From a checkpoint of a small mixture-of-experts model trained on Wikipedia: 114M parameters.
Below are experts of layer 4 (counted from 0) of a mixture-of-experts language model. Rows are named router (the router's row for the expert), gate (a neuron's input weights, with its number), up (a neuron's input weights, with its number), down (a neuron's output weights, with its number) and show model dimensions 0-223. Each number is 500 + 50 x the weight over its row's rms, rounded and kept within 0 to 999. Numbers have three digits each.
Before each expert's rows: "comes before" lists some tokens at least twice as common just after its tokens as in all text; "comes after" lists some tokens at least twice as common just before its tokens as in all text. This comes from a sample of Wikipedia text that the model never trained on. Tokens count by the router's weight.

# expert 121
comes before: " |", "%", ";", "0", ")", "–"
comes after: ".", " ", "–", ":", " .", " +"
router:510482378423513538527480453495532578619473494542446481549549521547519541559521404533486414491541551520461599498480451431471528517500537539478392486549467536485446505499529556470477438623632478389437519433532481521512558460553407443466467474535454441500509572454477443572545489539505364530559526537501481557465499503549394485544422433576524477499489529522535480457499473494496499487544524523496495559581566552535488451531455516491578557505470515536486565429506535500404437474555470527463448425417558557529537480477459424426564536435573478517509444439463536543573437556461494570505515522421453502471528471452549518573427498573482493532459586519461456446606569470398597550500
gate0:483468485476557442507482491467469501542538517496405472674582537487408510555502473479435474487455410499456570502505532508479476446537505508440547543419416486419484451534501440478497478532590395481458423436499554457510538485437497488471466455514475509430482492593557564540500393499489425516526563462553454581523550532493595492545381396509444560555551510565505538520477525575419479593495521481601517510552560586496480532583566440498544421483471536378521488466513582524540452541451465544483461498562465538590459505475423425548457547515523513531420407503513529537503525532567484547457575462572550470556561573444501532499463472502471536497527528398534514398453586529465527432472
up0:582514499521440491474481509590435538449507498466541477507539602515560500518443560503504467460553406434500582536515528538506390453494442532408574567465493460551546447488435572432527470419488527487412553509495434484599470560420563561596491571532405438520450475521452496481483457474490391478499397483475413507520487438515474455536529469451526581528461544538465531623385566561571484549449530524515522546502512495434528407592472502510547519475457528492473519467552593432512509544505530428516492498483458477454440434441532555503546544512450564533464499535506389487446557512535501470485431560481601441583507508442581556516471520423514539405488652535433450504427519479548495532513
down0:491497512529508435576465586593466394473565527439547530537474539445624583465590427422512476542496425498526503597494533536515550491445564502546517462517525489555536480522457461432485467416448441443478433520453440490541429523474449503458433532582489539438553525445519549529519422523411478568549486403449500573536471488424527493559460519413552541497431566503511511570473560486479520495393460458514545538573497460427562442457531444475444602548577481503508510470640479587476493610461512562575494475444509513514457525611488359492535588479508508486430509557541443421537564558472596568460454507535502532437500554485509562491498493490517522522533458530532444551450521472556533527431
gate1:444610440508556571466503503454540468455464502475472472498410476480564581497491486445478476532502566575492484446466541445501504398568579505504479536598388501580468476554488470561391485519486479456490545532497550488490462484451526507549428429426475424477552508529507592491482573616488434550497478531464488567448530512422490496514500469507435470546527632524416557517413527505424511443398516486548481627554529491465476487548500588504538544566529398505579558526427514537497547428502482506562515565483569501470524465559460405537549566462603540522436472607455499422499450527523486571398470466503468500503514530505446487519570418600572432495436570468518507534477520399551482567499
up1:573388573487495519487522468603515549506494502537475522523483554522444458534501556500558547498459416570423532562538576550454558480430397482482433464511587560359514465415503516494541467422489387469529460488568526475500452544455562519482478474499507527527524462445566527513508522527507480517500492527547497554537555523490443517496537509568528441506532396535648525392397424582430486541498410472436436473478478467511558507506412435550460506407548488438490492461516459490548454482513520523499414546480417462579493548470494585439462499409567372446549506502519567541515536549442507426552596480442546500442624493471535462442466538489496482477550538587569441583531544524519480454535
down1:425437609487496438546430434521584517469537470561556486521480555512490560540536453497525478549478443496569496488574423461512574515474529503570543522550503528444552518482490620533568569536546452528483440453472513423488460518475465506487489505416442434497538451473535469531520478430500516508515555533510495457425511485576463545581484444554533515489412513515449478465421606517535513527486554468466434561544541465496442485511545442560532520466495445495436517421568523525468509541509282435536500460514540545570583612433505496550482539422559485442470479467516485609614375526482482463590491494513499510556551584420561532361438493513469399512471484514482533540470396459515453511445

# expert 54
comes before: "\n", " The", "==", " He", " In", "The"
comes after: "\n", "==", " ==", "===", " ===", " year"
router:515504440430557478597470483389476564546444559597457571523488515535523568510444466529437462487453530553511570584542519454497487515494537557467425488579468454427450481414530520459478496530499505417432496512515466548603523394505468420457483488546468485603455577488431477492490466530507456479604499480406582535500471502561532543527483398531491483589494485536573466502537547554610581484584603527515488526533501525544455473547437481464462509458476510662500590477524511525399417429583532498391474445532454525448536524382524431422538481403516464488508443511510448501545488525458456550457546523455495406458502496443513478553417524569493489545521600578495494512509507450450522532461
gate3:552481455543553541512432554488449565457477497549495463497602411515460492514539556505548533593516507468441462514519511522467519579502559454562512565509505534542484570528487538430460554490551541573483419516427519555405410500453459359530506499535519601550555513511453521467476381436395527444538498456518472512434542575488486512501502582496511438547491462509490503457488554498489481547505546563523419633493564621508507548530467488482432510506520563509403427529513443534419551488452548534431487389445504448503558462597463576451536523442382468582557508497544441418558537409412555529458495541469535525450454478465481497480509479533578534451433424499490539521388443432555492416509
up3:541474497499422521454520505492576334536434514479571651562454485415555478460508470488569517532625506527415499539491424414391498450497485498431494512465474476486512482504473394501521457536490566478553438451509508488580474503550517647456482493566484490466495498545497552466498515475601490424537506492477484652507421394484474444470520483564390506474477480497530536461518465536564498492506452580450524415475518378444492504532500512471550520467494494546600594475518511515525509595494437454590503509569559476521545442457440465564492573560592514457555506536484601459474438501448479442442413474445505571594512536612469475506477486519503491499502518496499472452530523530484576444529
down3:516542444448443524498487531476444521574499570581495439494523492550483429417555506459480477534487447427488536529497432496482553562449433585470538565556549515423482486485535427461478503567576519527579531439477591514371409503471482507442599483490519521437413411509507508498386519523484492540515553483514503436438530527417478464509574512528508486560559509445458485487464502574437564545511501497483536457524521504428465408457482587507588443498602476529470527511514526377418442490548445506500534504477459411549493611438431477474522497564507464443520453547556427457454502506566440566435577480567480468486548499465421521509495474522411517317449442471458494432417479489424616489464
gate4:479557520492436505464503508370449553476591474515530531520525436511493473426466511427479490473565520419587511567540476413502443417580438503582405523450541477426512529513559479466554418540518486508485475430547486448514445522467562502508491554380532507602577588523509485488508548601446510550580468566487583471581421491523500542510518419456518471467498480543487530534483571488508505523450578522481435499476516489512482506498471396502541563530455544576566484417488520496501557463503580494510395440564465450503451496511511591536525512426563443502365533371480462470510459475460548511530441534559532642461545448441574481452479504412536455591454550541446403472562578528482474478464
up4:479512591593467498541495524599474569525518582553581426522472543473502517623518480533526524438380530529432442475369466547505493468526536592460570451429526496460532447481475517439549480353466508559631449517487529457511488482519529432435439459424493443507495474440488547560528582444494445557476495523512466594475560561564495481431453457573439473461491521491512593478586503555570505555455476531462422468506474460537514469541531565475535485418473494467523501519507495499502568485522563555521542607520452498573396514531507471530418526400520502477441544454471487443496498525587518519545441491535559491576463416447461567390529503429581449564465438406483502513457449488440458501575
down4:520490521504582470569565416526507543493501527402522521519550588511429429503388553536589483570508515622436477433568423483614507484467468453430547468492518436426526431486604528452534494536411464475551404500465540534496504472412538433481580424469550454596482512463510530510522418460476531439449543484541469480440530504496569545484477403514485554539470531561474551541478477457516505448444436568589469487501489492466454448524515392517379574500549467624489479525483449477465474551549518496442553514515524532437529535412549458469490456517438392548509540622501393468451507498451477504449474495485467465554486499516564407435546519446475509595581565544498491551465551445456435485518

# expert 41
comes before: "|", "\n", "-", "==", "===", "The"
comes after: "\n", " |", ".", " =", ")", "=="
router:456506514472527502522482541458495541509413533547459548577495433542540571482476375568464472524500529517514597534532517476538525508512609637453366485529471494488398454447574497476493460528577495425446530487517474551496474464485481534478438460524505406598536536419460446455568524570429485429518469548491502503500534515604486519526458484529514461553443484597535503469499482552454518531551563475472485556545556563428475492540415564389453519475564459570442571427490446560453411523573555481433457463550441476495485471459459505481504519423561457485571467480460413599516511591463509543522556590453439391461501446510602447633411478510525527565484585495525477482534536466447510510459
gate1:470573575595538476562494517476516464372424439544461414571498538472553498451480477547531563571381458505511515464561571600434516545566467507548512562504398472610505451431572481521525497529494488534528478511433506484534541533500485573498525473515500442553441526453477514469493487510454450485602447524484580527562530517446450503568546524499479555491482583393516580551474466523433498415520487451537483495480482472611478448547391427517433439539473507420540543512506487526444504428472538439483502520531500439543551479479444532416570524505448539500505431496471581473525574506520556501445477572515383517511549616489410506407438486582542495484452441456407507554466434417605406504469
up1:576444517585562497612484515486448533456517492506484520505587432475498490404475468495465478404496563504502446386463413465455494434467478475515544411435446541528611443434560537470483526431408483511550455536396488515599504474480468582483554470431493464527517479445506552538573433472468537407524441479549528629517483495493563492436507488527475582554532483430469487639564505450442487470489531449478436499410520417517503523480484454485473401570501500464535517446480544493543462459559483490585511524468443503561480521521509581545659570477442507570574446420577473452488537532478474473479407528467396561498461485531471463451482452513515599447500441533580506496499532561571459553534
down1:553591553540513569493524430492492560461512484480562437372524525474547515581541499527603511382419415465485452549529515498484541499529591482571445556468456556520489545505494506516513462541561474524447567497514594515472482522462526460501495528491389560536522550539621538433452435528431460585525472532509523515388492579588523433517480517513529449481449540535505413511503478489482463484466557596518554531444507469530475503475504528496534575495473472488543489624553524453547439450545565439496520567582582512547481428538520456521367489531611517466552579495517437466553515493475597480535614577430553566436479493395535536627505520483483517527502496528506571441515410534424518459445
gate2:423523527586533553505465502551395502519525539401550606499448472492508539519489487538470478522448550521490587508622550542497475472558464496522504548539494513472619491463507593439533443490503511429552528580456492468423523526452470580486385527500539412495563494536531531405553505503555486534467474458465511521507514516431391501424491493495502483533496520429488491425473453524507458602530513512473500514543464550445550495591497456398528588466504517496461535463539498559519542504560511436490488585552539479524525392481497513529582508525506524623455400466601435540508504467524493409390531455508404537508575496491514628517568472654503377507570419542543522595501534514504553443506
up2:542496436410399525471527436542473412541565524561442472486496488537513486455491630564495469450452521475593451593500470620416494545475400546528569530421460518542557576496506458520509529467442472466507514485449532528476467465524483545509541603454566520560472539474496476486497567524554534483561541530497572480448543428428390418547500545469561371494560541546470504459570476454452586505443554537486495575438462603510408517447549431531502547522538473523545489547506455518563509530483521514477454526495470431479454503497528427548594506482545564397420531432416545434454560453531545585509492518548605482498480441550441535481530641460496525501537444443498483478519473493634513557490
down2:383532577561412528432514615493551473458500476525477391446500437486503480504601536482516515483560404453463465508574490474568469506540519558506413460503553466474527567489521452421485509560599423505565512508604455507509511580459455482534549490490412438545511431394549576479471524435474520525483407453583526584543568492508538557478439499482521449530522554523507460611545475508490408478497451482409457480529490460451487554549460584488383519436534492449514495398377448566505488504516569546482539493459542516531503588473532535530488491554547555476478614517622470573462603475541506536506517478455421449500483565526656503527506515505468445528510488509478571466515483564528451515502

# expert 12
comes before: " |", "0", "9", "%", "8", "5"
comes after: "–", "1", ".", "0", "2", "9"
router:513485455489575501481547423467546507654501500559520548548513483557519493522448455535485457518520486554523530516485446477514501592432571503465475484482486489518472510485497543445458435578588505446431546398513427551492511360580422528444465450535444468488610531508453473551508528598447459526571518524466481584458524527488534548567435427506504463481447539467499403528473538525533507527490540502449517589507546497538429481514395563482435496421542497492457562412499544534465443445546502523450508488467471589470526461384502471473607498411602433458435499450454407603515374476573516553478576578431413434428583510438519506553498506532520473492502504603534473495520601489465529506533
gate3:452459486495530513490475503493437461487408563522492488600574454488409425521579502323525491572523485576417522507520577473488518522501523459529495509586501539510453530496550540459479447502545584489498505507513561415465416503535528508506484596429570487569517501434533572485522537482399483447484500494452553445594478484366522475497528513531494516494457537570541492471530542549541504541530419494593521577533495381487490524520466410590551520417579581466437386504448468498463489431506434545639545469564479507449467475551509471469438512510429406455460581532459517517639533495574468512543512517561402531523452459464432490519442491544479493443503427435411551448538483519491521535451
up3:422452481518487463474532515450507491507517541499437453560542632510510454486591428423523479485441463525540531503509477483521563432349489428506466528548422505563505558485550459494451543476610488410443554460505552418480486513517444485505497588535618480506450479575502546520490531488586554490453575443492494525539490571442491472579548423542546554603484607533413503500494551488398512515420446466489512638395543418458532523450444487462412497510507454477498460588419482511485478538472473467492534531500450556481451554614483582482518511545412451499549501575490485540501488477453501487426482433460531540457554474554542479532552481489528553467548414467389444461577408570566536548528
down3:448539537518548460500507435484545463532549535409422505583445501492503511520413517511422516435521550524515537542526470515441600592451507587527497483497483502510432421466450534449534508494528516565497474507463546524474505461532519557494516565522359468404446533489518549477523608532517500562511413557466428521529443531526484480473588528512505459481488480526475424566549419569467480438461492571479598533407498489536571602514428530517418558526500544523589556438396437545466564498553489468553553485605471491480514517468563517542462530517494413546490593501412586556618431529602569516522464560560494507557638490530528423490480509532570588486533535510497480504582536558579400504468
gate4:486519459494405488502559523470532567524516519424519384595545462479519548497435437548526529535478560502493467448452502502431526512465582511447507468407466527475476571513511553450567533619527417302417512509456490549509486588505507503449516509477541472516455523432451518621459421482345583488606468505466464558524442584401447492474476464478458478533525570485503549420453522519483508549504507519404429419581497521543444581490522519544416555445525487501507552488458494496542516547580567526495426463499561416512555556493431408457507402522587426447488503482542416534501511472561487443463496488522533605506442457568474446493516466551464512514485475543453523518486499504464494603529
up4:489527407402527487472509463512471512421457464473406460440532520442375342525406586531396573401524561507499427447531539523537502548529568424437492545513484413451465533466436516502568443471544490542548524530512557517451540465540475544532493449544456513439557456366545521554496445478508410489538503480412545479479562530517527437576538544455503537553527495571527514537501542496560440461523459482541497559534541527417573498403584549456528495522616466493452445536487468428494540514462500518518458566444478453489482430610451558519456509554465527529609449493428515510545589513553556496483574596524517411502572502533489487454472483513491464517565538497507521490513508484593453600609
down4:501589480427468596418505532460478559517524547510546452511487535576574465505454421386473519462444515454500451508501576540556527396458480544497519454582492464484495535629409505487458373501588563550483434600445543506528480414535508547435480461449469492521454516514482422518538468600498615474459514456550521460542448510529635567503439453475548524468588485503473414461492425626592514544504499453516483544547507504519441524604478460479511461488428510452492546487531459518544419481483441515434442488529523466523439482489523471584466502561574547482489475514521510490488469413539516573484560507455420540454566595456507588527506462516411417421448544496503411557556503432476476581481

# expert 105
comes before: "0", "5", ")", "}", "4", ","
comes after: " ", "1", "2", "-", "0", "4"
router:521437476433531448520484496447519574604463568546447479550567502550475621649510430563452474439524503517501567495449444449497518547440561505493426481512488543469363439463475529454522525590486511535415545419538419556502554380550428473456474475505448501490568570463491529481537545555478416534568556600405541549475581530562448496525456501575472487483545500495488439537536502498562509499570571500407445620488520421577516467545483502468465487480498536510496511469488531490442525508529473430432469508500492489488479456478474469485571548373622419506553455425468515570601371503459486599471540538422485444418520475465524486531487454587537524536486545549524482495504530467535522537490
gate1:468502516535594448476461483568496503495387562487516556454547501545427531578539539528534488529546512416470509501413532626493581585440598462512516488461388536524559451505533457490476506487533421493569595481512465431448534533555573491467531628543522496410499465465533443458483477444511513484501507552427535464463598594530523499485439492408516536460466549444509509597519504459502434600451442484609489628548480532562403490463569524498465388498466501399442504572470483559486557466517510425534445502544474494449499427429500557479496559529474553402550524465542530464523442514458515433549562516521477526400535433484523508546488543618475461469494517613463539529581539492509487524441
up1:542536584493524475500464502544542482445532481530522489540395496443524587478474402512471538529530502582508525420523512479427542483566413516582530517450511566480402471507499400475544416427506549513538572450405523511607533554489474526522457561457495589549477508526557518496480575623416555569545536535539554521511414541483503501537505499427495467496476440416499574565553464476529506470561530472520417510501472471421561548460478531476544532449632494491486524461550518462527495403491429490603530474396470479582506603441618460503473484531459496569407475450481591538540551531497537558418527516467426434507444552372453477519473519455515467525552412456556512512504581475448485399482
down1:435464526443496501487506472404491379538566440450454472444474506581485491431547462500436538549553573426602522575488509569522460474517520473460487443629501513516477457459559423519513415566487470442537523468479449429506528475501425474468535609547509505411367536441541445510511450514417399454463495526445569520441431571485439437474451497523513572474448490457566447543552511397463438469461495529528532541557483532524562470420621451456558534549553420436479496540515538534505524601529523494491520469554510581505611456385543580501503540483438528460472556411493483502466437433535471469498547548527630531566489449498493535496497535462525508556529539496483424457528583429504492520576
gate2:511503483411544407515426386591482484547471509476495550464599507511533430431580467402547428522435488374420417523494522532579475500444476479412443468531508515379497495461527532471439584483559478563482548426557496527502564519493521509434464529513619483509454514527520514445475498529557467463562578536547440502513526494432472468440510471501580509496477570402475479553421445507499454583519551513504458463472463492531556547620546497494545438501539547476526592556424546445507503517469532456535548509546532474532524498461573533424451524372424380376485502582507431526509482450536445473501525435495476536432512549461474494450549434481579585569460525555539554426465448537483557507444
up2:436475571376496483444565608512545451493481524450477525449619509523441483475522438414521388438473490376513410500492539563517460575481440553511442526457455538428475464514585543408439568469465486520509443514528529512477599509488548503467496482486457499521470450517508511529431589566448529541517576487464557526520513460469413543438486507518465445480546490528527530489476397514491584505510453495498430548452483486466554389540567548586533500525392528485530508493456573527573363551564567524458535506533498450430551499489577487542492452525524452466540543570525519497543504564479534577478447531638468574495506443545531448556528556424607520553431557587472534449417472477469573507429
down2:549495515478547581509475479496506489468481504459422520564441555511500467520540504440403544481487417524491488412558590456404538469414495556529450560492420503533499532494432467566581527468525476477455482441600514422588510455383409508479536428541549483423544566516458537457448550516405504586411537528446461466507508456445600607488464443446450505534474514547481537519435531442467412515482479508486478438497554444482410466499437479406441572546556475504597534445520447511381561479529510428481568518539464462446417517514508424488371472530518452455529531440453498512517513509481472463463525504565512545524514495530471556449634496509523428653516552548540554478426500489473417446495

# expert 81
comes before: "\n", "2", "1", "3", "-", "5"
comes after: ".", "9", "0", "|", ").", "born"
router:492448487419515517566506483453506532583484540584473569567479494551515526570467393564438439529495562491479563564487501432496484527487524585440460516541477537483432462470542545480465481537529479478397580415480448534550518447492476475441460459568457508541512554434443476482555512601479431453547516554464561549514535455597478520572426438580493498520493499562572510487503528512500532448599521514467470600602570513525459442529408557431533503445519501562469543430486493494417437440539484528420450462438496542459500505406462509455571536426565416477481448462483482551576433561514477576439592566415442447453524429395545516536433518573543507478495571550493477496563556387452586587498
gate0:368503552473507517485472483474453504528475320438503542452556526553487559481551557526561521540480438456491520566482440475563550500482470502431540482560491490544475498554428492519377529516547535488475563499429452536515582408493479410525477543525451481525516527551485475555506494477544591493484542531506530483433534493542487438514623476560551511487608403554378498441506460468472510516529501432605458498547567526545412519496495528442542664475582435527487535515450526528453516559545459545561539532452556567549508431478489518433509387485538460413548508476500532595518442499444605495526576433555542461509523415485495567483471477485492471397525508493540502474477495421488657508513
up0:460443506597520449464439423463561523442457547601508464509548410561447620580432413468452536483569453538494431490438532508511463540488465397427453488533546521467487518438468491444478472475619575448484534549519482509459477536505491508545461552478468476429489489551442552500524505534468466393478572424627437499444595507551586464387522588500470465503476510507498519525410521544441566485522473570443486451498434486557530488485505564478545536531490502569437546433575519451402471478562562549421433499478540565468421510616451518494455529562441386549444448500587468444502503497456472457468496447529600504436549567574496394576515452544482511542532510498506553462535476472450482471499
down0:506526639479449498527507474523467581550564578560528512373464512579444573559473524570538430475469477448508472448542440478569480485544474528516419480414574454527546529578485557514544527484457445508522402554444454505547519542472558455428501577513493540509566508590482539475510536501430557483499558531461579604460411510460473628491537588421391574523547470444509499528521541426524535490455521478403611560581517545560487524445518544441537485420570534478515490462553513545506416452503435488479483512486417513542386528499551507487490487580405463521481504454521467418393542440475508465478476547561508579510544557475506464526532529558481492414354516468466499524435489504527441515537
gate1:556442557471484456535452520564458552538499549419451492473476503555420470498488515517574451491554471446505577596470530487539420527515506483524592444492484469486499583524555443464532555505466522482515470409540471541385444538521464452471436409525476573512463446503540530498472470472381420412531519577462563522556483415568497490519449584437445479580488535531419567599522512492549563464422489418510489551541490464548415491515541493529393464639443474508469547511472533586454452446535484556404529568432484465535595537442423458488441519433602512589490551535444459530526449514448548481525470575455494538478522426447541434518439436539538593520483481465490527519566488401507559522592
up1:535489539492445537481421494405478462513494436596574515558536565500468518453509442391553500458513455382526471511532395572546473399523486560562485483549485476531497556517413502491494522555509478548535429584469450495477572502540420516449511506516495467555568437502534521459484489528475545454484485477433451573547510570489519483478435531436446512449478576462444456501532527459513489519599444515580659615504458485490538472485476466523549466442522547490499465601523515578486485428440376546443513444532497479489448504485469567521463501494521392502471532447548480485541457551474497509490492406434462481435530654490554602483607519426492426481499593475536478479479611376597491455489
down1:564437446482582462563421453520466553506512506478501510460543505530538518432531538352549530602526486573503485528477572520539487494520523457490516574506448452535526469422458565496443543479463573651515469511462443471500484471469497395482423439521546477563562491516465435570492489415541540383519486490527468474551536571479499543567492509490407533521496553459607445473509579489479576522509466528476551531483432521461539481443424519520629556444549460616510538432541435446362520550461447493547490422415523434531425521505495538477490555477460473465524505512518477414471551452449494446532465504481506465544544425483523491413366513372420495422520603466531481532503522483600490483503

# expert 109
comes before: "-", "1", " ", "2", "3", "4"
comes after: " |", ")", ";", " Office", " School", " Department"
router:490456480424506502556499470463497556584510555592479547546459473534531538561461408557426437521496557488471577566516510443506499569494539603444447487548480547499473468450557554495475479553553481486399583412491483550538533451511481464451443453557450504578481582431437502495551535596484426482571524553476568532526532469598459544558421433585468471520473509529577499459517541539492541462579530512471427582588573486512440473524414550441512517443501487575476565439490492498417445469524478511417483487446501525471498487435465507455580507429535418462486457451503473555559449536490483568470583572395433429458515409381544497528430515563566498499533565538499440484563571388492589575475
gate0:512590495448429487501515499458503476557543458457530481449541510475533511580417412529469554419477496426503516556490506484412553442587503512554500544528538467544459526511588559555645568517468517565558502450534498524561469414549533569486482522496544526482462436490560575494528579483534605400511456540482510384572498467521436483498604431536517525434444516450583483450589498487491507485500490451464549631436521455477416545489489506504592402449453462596518423506507448533482455522490489405442499513490411449492454401506458540548513555487472491459474483338476488460507493475540489540583607485477441523472577533515511421504487442485453522488570472571473391533538537517438429521435
up0:571480501415499510387524482405431528492489440425481408566573416445490427559374471511449483485488485442525515473558466588430462492517551467498466516523446450436549478503455504517560604514405560530486495447467515537543486425438540416486536483483566455620518474523468567529469621489477502543537505428550439430540515525528534544541545512574436511395437498468435449393573464473491523503476521534582522530476485460513487368547488481533501535438413538554403490600526420527540514483533537470510548549577470427528507499529461540474505500566416484607470472378459546511580473557503489389489471528538474393535480592474452545563463510501471568484511486492503529558533532526538501520465
down0:554458429419459489413382440496492455498447398559437523491535490484563496437478478513454487495463448497483489546525415391479522557458453482467461381484457525520482453448475444500516486479507547402469479450422469459475522523578486517566403473527495436457497564428489475509554472461451476453584454517492501505532487497533504437556531551492381567499458452492531382383468373433474511622545620530510551478445504445486517471499418470475492527493478513416432516460531491560497510492479539523578420506439449537517515497620553456531456487425489591504494439460575548452466504437558390600497556513538531479508445450512506600561519447477519519551489528554410578507508595513501582468468
gate1:514356510484458548562536414452488563529532446547491519485541418477517477473441415431507464425502472407517488565512480405461518567558616536534545516488474554509586459490509469477637457539515621536519548454602468433528556575447496499585508569540417524459499522543487446497554554580463552513526566508468491450589549499559512526511520475425426552545532634542434488450552500613512443349453428533478466437483464518519437449514470493504537420494472514479520473438542487500407463438534504510435482532402486579477411436402440525448525547448574548476541528508544548467482477544530491486520536501538516509462542495487546446441504551453465478487562536474484433543472540511405488466561
up1:504476541488466447424481504419454497415556541546464523431558531508514509416495414521542488451418509449495565420591453449490515484455553536454416484506514546514501506386459587483520462485533439462526643609478583499523429476530558489505521554507492411534444484467505562466514464466463445491603490409401516501433455426546585516448542426514446474556370537584453445607505519525525484488457494420528583503419513520481522600512443452510524453537472461389547472566470524526431575460521505462498456466557526452472555438504489501463622458460423499480458508469531529609404513510454437430501444512561589533503482489491469516463462544556454440447440475533509495461479451584427480504537
down1:618402521432463379428460519522588578450459525516515461480436518569557443386540539566440496466576496479506488481473602531539473443470436483505465556522514481538521512395474430478497461522445464571538519502468479436577450471518544437515564529507582494460482508510469489526479503480552495459617562509404548493520482508469521514512470532492572511533435572534506516498507490551578456570429513350564519580506540560510513630468425450486523526510496458419507483485418477531511473545561483415543500562493494481507513542529440513498503488528621531504459562553549505571457470529474492437504494466438415484551444615485530528438506509625511363652534525447449510546512482467486488568450

# expert 79
comes before: " ", " was", "–", "s", "aged", " team"
comes after: "9", "0", "8", "7", "5", " in"
router:517457476416500523568498471478522532601475544591466554559473491544526528572461417576434437516491561481458568570499493420510503542493525583429462515561483525494451461485567548482455490543551470476398579404484488541534508442517478456437452450579463492553492565445447463515558520601470437479570526547467567544514519491581474514587424431579518495535489540553568503489499521513515529453583541505476487580582578522518443458544417546437519507434527495578467563440464494488430426488530478523403468478446497543457501510423460498454583531424546420487490459466491502565573444538518495569461587562411446431448528424403554502565426499600575496486528574553498456515559568414483589573488
gate0:483445487429428474497486599462440457532485414458559506438417553494520491494505499437464425468423595515552475509485491522486519501456490538456434607474570532455532468412559579416512529533480403527456463524595462517508473446511505570421367456560532441537550422486480496509576511504450452495603486471466498538481482513523458492563525557451480505517509525466447512532435494421437529462428492529523502465486536422480561477452525581428496452511499532549606513430454587418457403475574413479413519506483510503480595508560395560530496513422479557536454569455509546579457480507533569531542457552519465446411511435445555531482546562438517568469570456459569457568614541425569496448442
up0:451519480425554463585536602530525462542538407535470501485504426476511442529546444592476498487543519540496556458532495607449468550587550518484469479536532464441500425507534557425447516430496489575537449432534512516525523604454469455477460578479538457491538521518568552441539346446513452494525432569595494465566502591489556564560491526476558551524448405428538486488503478449482577480506539525464478404513523547556497531445511541487588415499552531423531513545433500529479522551511547527528455460426510525522412529564558452435439500468507565476519538378502500439511481446578549425453367443462537416590493550569498545484429527536539491554553429505562547467529484530365503545464
down0:517455476372436462418498462530438474546513491473461450472469536504500443486521550461510458458504490450558447387494490532537437572500574512517512455483494483537540485587480430469457386542491532631471500468528529482477560525587464534556507495528522549469469502577396520496565509522431575568490433460543454527631461489554531525516534558502516425474391591595510484537546475559450419479531515495494459514593535558541609415524406560461403566480402532475468415521585511455603488529542511608531443553526580492474468536511430437547465443478512490570450482470440502498533594539441499550616528516506504503488485603503523487423538449527465585466447530521541490498481503458504487487603
gate1:494508512466534520565515493468530552606422471496435581515547397471521414420485450453637549502371576560508439501472464460545448500540409494466396542552522462470486562436383580539388527470512489545491486412467567511450489467536509521480510506481532469463467529475477572492520468497463509511530473581469486430484455487566560510422454484515478541473514524473572551469390473549402542432490504555485513598462458424539483525558535384506434477497509529476549473504502465504567527589562498497602451491547528552568453597514469489509578513591516371439467508478517466444530472551567424451476498578560496552569477488544512572563487489478473568534482573605491482530488520463472567506396
up1:404589560471447550533545527574518493553458416521490487502488488567522459473603460460525421455567536448575476450472511540588518549442574587531541554606501503512523485525499448387492498430467471511365372527567451464463553437509542431492472498484398483471521522465409406550516564526411555528488467414459465512614544524461440509523505504455402498533536437478425487450480445496450526535556495384526443494545526603524492566414519556513491571463551507443503518533451535560493412457466586499514545602498462433503529478478439516540519492407446577495431547493539539535460514451575495586474509559539538473493438491562462528517457568527505472493509478458448456506483494512573578523402
down1:568481529528435493541536463561409524476424468478415539481542402491530564514540475595392501469620518444517499490514613544471593498513479555539485515486485537467413464594529499393510507507487519500468438486497505517574488510448495573453506479527516606433449450440615503525538486466565502503535503518447504517471493512637504491482481560436504475447560547513537525505520445450496444444490474513451547432512478564401584526479638505512504498461447539450457485504616469454453462515488583527536505457478491539559442497590644453522572488448512495512562490547625516488507416513452423468512376477409485535571501534503523463367518576483517511518462499496477456540445464591511565439527